config.yaml
n_layer: 8
d_model: 128
n_experts: 128
experts_per_token: 4
d_expert: 48
d_shared_expert: 64
activation: "squared_relu"
moe_layers: [0, 1, 2, 3, 4, 5, 6, 7]
router_score: "sigmoid"
normalize_top_k: true
routed_scale: 1.0
balance_loss: 0.00203
balance_bias: false
init_std_router: 0.0358
lr_router: 0.00196
vocab_size: 4096
norm: "rmsnorm"
norm_eps: 1e-05
tie_embeddings: "early"
optimizer: "soap_variant"
lr: 0.00514
beta1: 0.95
beta2: 0.99
grad_clip: 2.0
batch_tokens: [32768, 65536]
seq_len: 2048
train_tokens: 434000000
steps: 9087
dataset: "wikipedia_en"
Below are experts of layer 2 (counted from 0) of a mixture-of-experts language model. Rows are named router (the router's row for the expert) and show model dimensions 0-127. Each number is 128 + 24 x the weight over its row's rms, rounded and kept within 0 to 255. Numbers have three digits each.
After each expert's rows: a language model's description of what the expert responds to. This comes from a sample of Wikipedia text that the model never trained on.

# expert 63
router:149151098129110126153121170111134127156157130139149128125128142122135087095121190110106112096085130099169131081130142098157139109109156127129132133110165155114124104101100150113090079133113120122202115188134101139120121104141157123130096128120106165124106127092143131161138097114166150135121141120124138151111157162134084091144133132137122091153134083079141121118101118167126139141139
What it handles: Word-start pieces like comp, sp, res, cl, ex, rec, and the auxiliaries has, have, had, usually at the start of Latinate words.

# expert 12
router:100138116157128147125109155125127104161164155152158137131169130105127108130091171104098142099125089098108143125143122106166121103101131128092107114153132139092069155123113124139088115120143081145114171130117116143161143094148167122137125071137138129137143099139168118136138130138134144164112122170107112129199100087100117111124149124142150127164103142129098107104119154087130141104170
What it handles: Opening parentheses and quotation marks after a noun, plus commas and colons, e.g. classmates (Shelby, said that she ".

# expert 50
router:141104096109111135108096160107186122153153149177159150141133155125146098082113145101055117134118108120103127150120161103112114150097124115140150105109144156076092153121082119113082146103143096157140121127136131164119123138144171131140134117122120123140152136139109154077153116129136072119063146145167116125168150133144126136102112151164161125132135151119117120124128120155140131145147
What it handles: Short vowel-consonant pieces right after a first letter, such as D-am-ien, C-ur-ling, b-ur-ial, t-ab-les, plus nouns like bus, car.

# expert 23
router:148168125115105179126136135109139103162138150156107127126145117144128162119089120130107098113117103069105126094124172139152148134087111138141141121088151100122113118120129106131090115162151101165148142090109169118124130134184151069124103069127113135112127084120147115136181118110102090110119135155126130140118160132151162138086107159142148116116091079107136101136106141132114114132140
What it handles: Compass and place words and verb particles like North, West, River, near, down, off, up, as in downtown, south of.

# expert 61
router:122133135119106149121110139105153127162123128133122142171143109068122126097124128088115129090114141094142158124157140089093127148093163112115114092109107139101126107121092138134084103129087066132128128126113109136152154099116156105119121095105115171103137153157104116119155089120115058089089129152137099115162111098132124127151111139122131107135143111090130092130150142143089149141181
What it handles: Prepositions like of, for, in, to, on, with following a noun or verb and before a noun phrase.

# expert 43
router:100144092165094153105072157110133144149128177128169173146128160109152109110106147114102131116109093116155160130115127122121155142124131114132178141117102130110121116115080128145089097125119116109136145104152135145107138105130152077151117110077134118073136126107107132091163128128107128151089166152114109101114103128107086156117088154153191101130138132139097115110105143154127125136113
What it handles: Middle syllables of transliterated or foreign names in Slavic, Nordic, Indian, Japanese or Central Asian words, such as ak, ja, ka.

# expert 5
router:130139129115114111153125144116140102171151187153147137160166142139110132095104175117087150135081115138154156146096151123125172130094140104172152141110179137128133142097109122097100133124100105127161109127155135154152134115125162137124115090125147191123118146154106161117121095142135122132079104164132089119119107132143125102109140122135156058148138112085138118148107119159110160127124
What it handles: Capitalized openers beginning a sentence or paragraph, especially As, When, While, With, In; also "as" in role/category phrases like "categorise it as".

# expert 46
router:126163108128106148095126136087131113144107184151145148127155150106146115153097161120128135130115138126172186160119128096134119150110158085142149130103127116110078122120113130121118130105122136124128137146156148112110135121169186099155117127128142129121146179117134120092170080130141123131095097168112118113117122131099105115162136140124192126142133107122169073137060131158157130125140
What it handles: Periods inside website URLs after "Website:", plus mid-word pieces in taxonomic and foreign names, like -idae, -ium, Ethi-op-ia.

# expert 24
router:155138106141103131130094136100115116152118181149159137192131129136153144110111120072117108060122104121117157118105154136119169133102140125127159112111179119113104157097066133098106130119185122097143133163149121130120119134139140118138123137120168145098141139144111115135138117117152113160121133147113097140111155120092149119160118113139195095113106078108132126100076147132127131120140
What it handles: Letters and digits inside all-caps acronyms and model codes, e.g. ESPN, AH-1Z, HIV, YMCA, ISBN digits.

# expert 60
router:107133153106089134121101140109136138160153170115147193124185135119118114094080139105110134135100095124122138109155151154140119138105128128081165149108178128107136143096122166138123149153116112146137134109163097139174133104162121129127131109136117114149157124106132140134163107143143160129119123138168114150136104115156109136153126113163143129135088090046165141106095151106122130138175
What it handles: Verb stems cut before -ing/-ed endings, e.g. represent-ing, appear-ing, serv-ing, stud-ied; also election in 'before election'.

# expert 16
router:106115096146105147083118130081155124168150139114139140137120141127136081127087139123087140081111095136131144135144132117106122130119175109127118111132106136128089125082107122113073136114163117141117137178158108144110143100128197121138097134126134128140150151140131134126130088125116142150106116167171119150133148105121059120104139147173138103117162115076144116119106158139100141127176
What it handles: Single lowercase letters or short pieces starting a split word, such as v in voiced, c in cold, d in dishonor, ch in chagi.

# expert 9
router:089137107169104170129127148110153152157143162142139097148138148136098126083052145132105128088115115114112118164134135092109124123114146107139123115122175146122091130135070143143086110083141103143125134137160100142174147135136160136129141124134163168113131145177107134097148112107131078145125117117182128137125148110110103129146107137146126102135127135109111133102133177134100148093168
What it handles: Standalone capitals and short function words, such as the pronoun I, Roman numerals II, V, X, letters U, N, and no, so, we, me.

# expert 58
router:133105124145099102153091148082138111170138151148144145174151128116136116102098195124091117116096114121162126133108139109146117151101135107163150121103140129108128164126094116148092113145135097122139119125172153150149104143129158091121129111115126143083162104120168121107134107144127095135088113150133126115094171141145085139151107128156165074133157129089103125107126153170086146136159
What it handles: The == and === markers closing section headings like ==Awards==, plus word pieces after a capital start, like Bidd-e-ford, Br-id-get.

# expert 2
router:146124131137104140123099137111148116158121131115144163145145129105110088091096171139100157072068089105136123149101120149117113158121156104139140080123143111107125083128123100124079156111136115084125143149126131121140121141154180077134125130127112131145140120129153114168131103143121100155097141191149140165096152132136110135107120107183146084121102094110121138149114165131103113144142
What it handles: Single-letter or short opening pieces of words, mostly s, S, t, sp, st, sub, as in sank, senior, sales, Team.

# expert 22
router:126124141111118140109127132086161119161131165150146151128112121149107130082145155131094104135092103121123138110111153147168150133113146113148150119128147143108111165112098095109112094123137112119115130152151156163150136107145154101156130065101136178159130163142154143126157098109125061146125106170102080157146166127132092122141148110170161110162130132134118135121118174127131139100184
What it handles: Capital letters and "The/A/An" beginning titles, names and sentences, such as The Simpsons, A reviewer, New York, Al in Alan.

# expert 44
router:137109104159094156088127169091126162163147156125160118146144116120087126075105131136127186106071084111123116130139167101132126127119160094094128098134132122102102134121110137097102135127146118131198147116155142141110129140164121113120132112128128151146149138111143156153166116134161081130055117164109134115134128129150141115122122117135130075141128122117103083116100163140113137143142
What it handles: Plural suffixes and plural nouns, mostly s, es, ions, ers, as in play-s, track-s, ass-ists, public-ations, points.

# expert 6
router:155099110124092117109102145120113095164125167145147164169176148120123080112084175080090124106099082125144121143103144115124127135086166135155140128131133114107106146116069129137088121121140122130141148142155152131119107115167146126130099116096140136081153112136152140118182074115128110123103109157133104135114129141122096144180122130169155094136124113111133113122107160136146129125161
What it handles: Short word-initial or inner letter pieces, mostly after c/C or b/B, especially "oup" in couple; also Camp, circ, cour.

# expert 38
router:087109153102094110108112142104144106152131125125142161169153115131145100110141148119110162069082106140131133123138117117157144127092132095132128071113136108118081106129096097120098114134114115142156126113142142118094135119126158140125105114106142146149123065102162143112125085091113131133088145162113132150111129125144118077137108103163118075138120086053105115115128140142139136125159
What it handles: Second letter or short piece right after a starting capital or at word start, e.g. T-r-ade, R-o-ad, Sc-yphophorus, M-edal.

# expert 48
router:148123141159124132123094130133138131157121212175131138117150152108107121116148153130116124088091123138088108093147114148148120162078126113115146087137176151117141148101086105104078097123149135098181120149128141146139159070116123103079088133103139135145135130116131099138142119112137110126081123128160125131148140146170131124167127139166121123138144107109123105140111158119157164149140
What it handles: Pipes and column headers in results and sports tables, e.g. Candidate, Votes, %, Apps, Goals, plus section heading markers.

# expert 18
router:123150136108109144090115141140136120167135121135172144173126107132126131138128114138139110114036136064124121139111135117133134101133184152125163119133122101060078140087119126108114094150143131101137150122139145139181132129146167097092099095115130141108114108096154153138140120159103120127126156159102095128144135127148132127136133131151142102126119093103124087156152133169123136143176
What it handles: Location prepositions and "the" (in, from, between, within), and colons after infobox field names like Country of origin: or Coordinates:.

# expert 59
router:086109169116115140097116139093143130174172146132136126144172173116135115116148136138085169113116138131152151105153117136169154146125133100127123115107138123109074093103118080083112144118147102136163153113147122170120129125118175118154116130118093166127125067135153154118161099135107141122103112146179102101115124107154100127123110164173114105160125108111108116110127159123098139143152
What it handles: Opening consonant pieces of lowercase words after articles or auxiliaries, like red in reduce, st, fl, sh, d in dingy.

# expert 57
router:133167142134100113111125149102128097147155171159171159143128172125136128136150144120110090104115143121129152155143143141150171142080121149109171092134126121118127174106138123137097088118165112156142150129157103161084133095183120137144099135080119125150115096115112168118166118143118119131059113132115124150144158122121115148117131161150169131180112092116118130102111145162138143114133
What it handles: The verb met after a subject ("he met his wife"), plus word pieces inside longer words, often in sports results, such as breaststro-ke.

# expert 47
router:123164109081090129116097132106108129149147161127135172152145081114149122113157156086111181101109088071137177100107160119162113128114110127102107130117186113110144150091111160137112139077122140144183107123133107129124145108168148070127123103137105135136143119141127133118148115121160137116088167148170123114132121136130092143150161121142106141157103129120123135096109122120141140111139
What it handles: Latin-derived stems after prefixes, like ject in rejected, port in purportedly, fess in professional, plus support, claim, attack.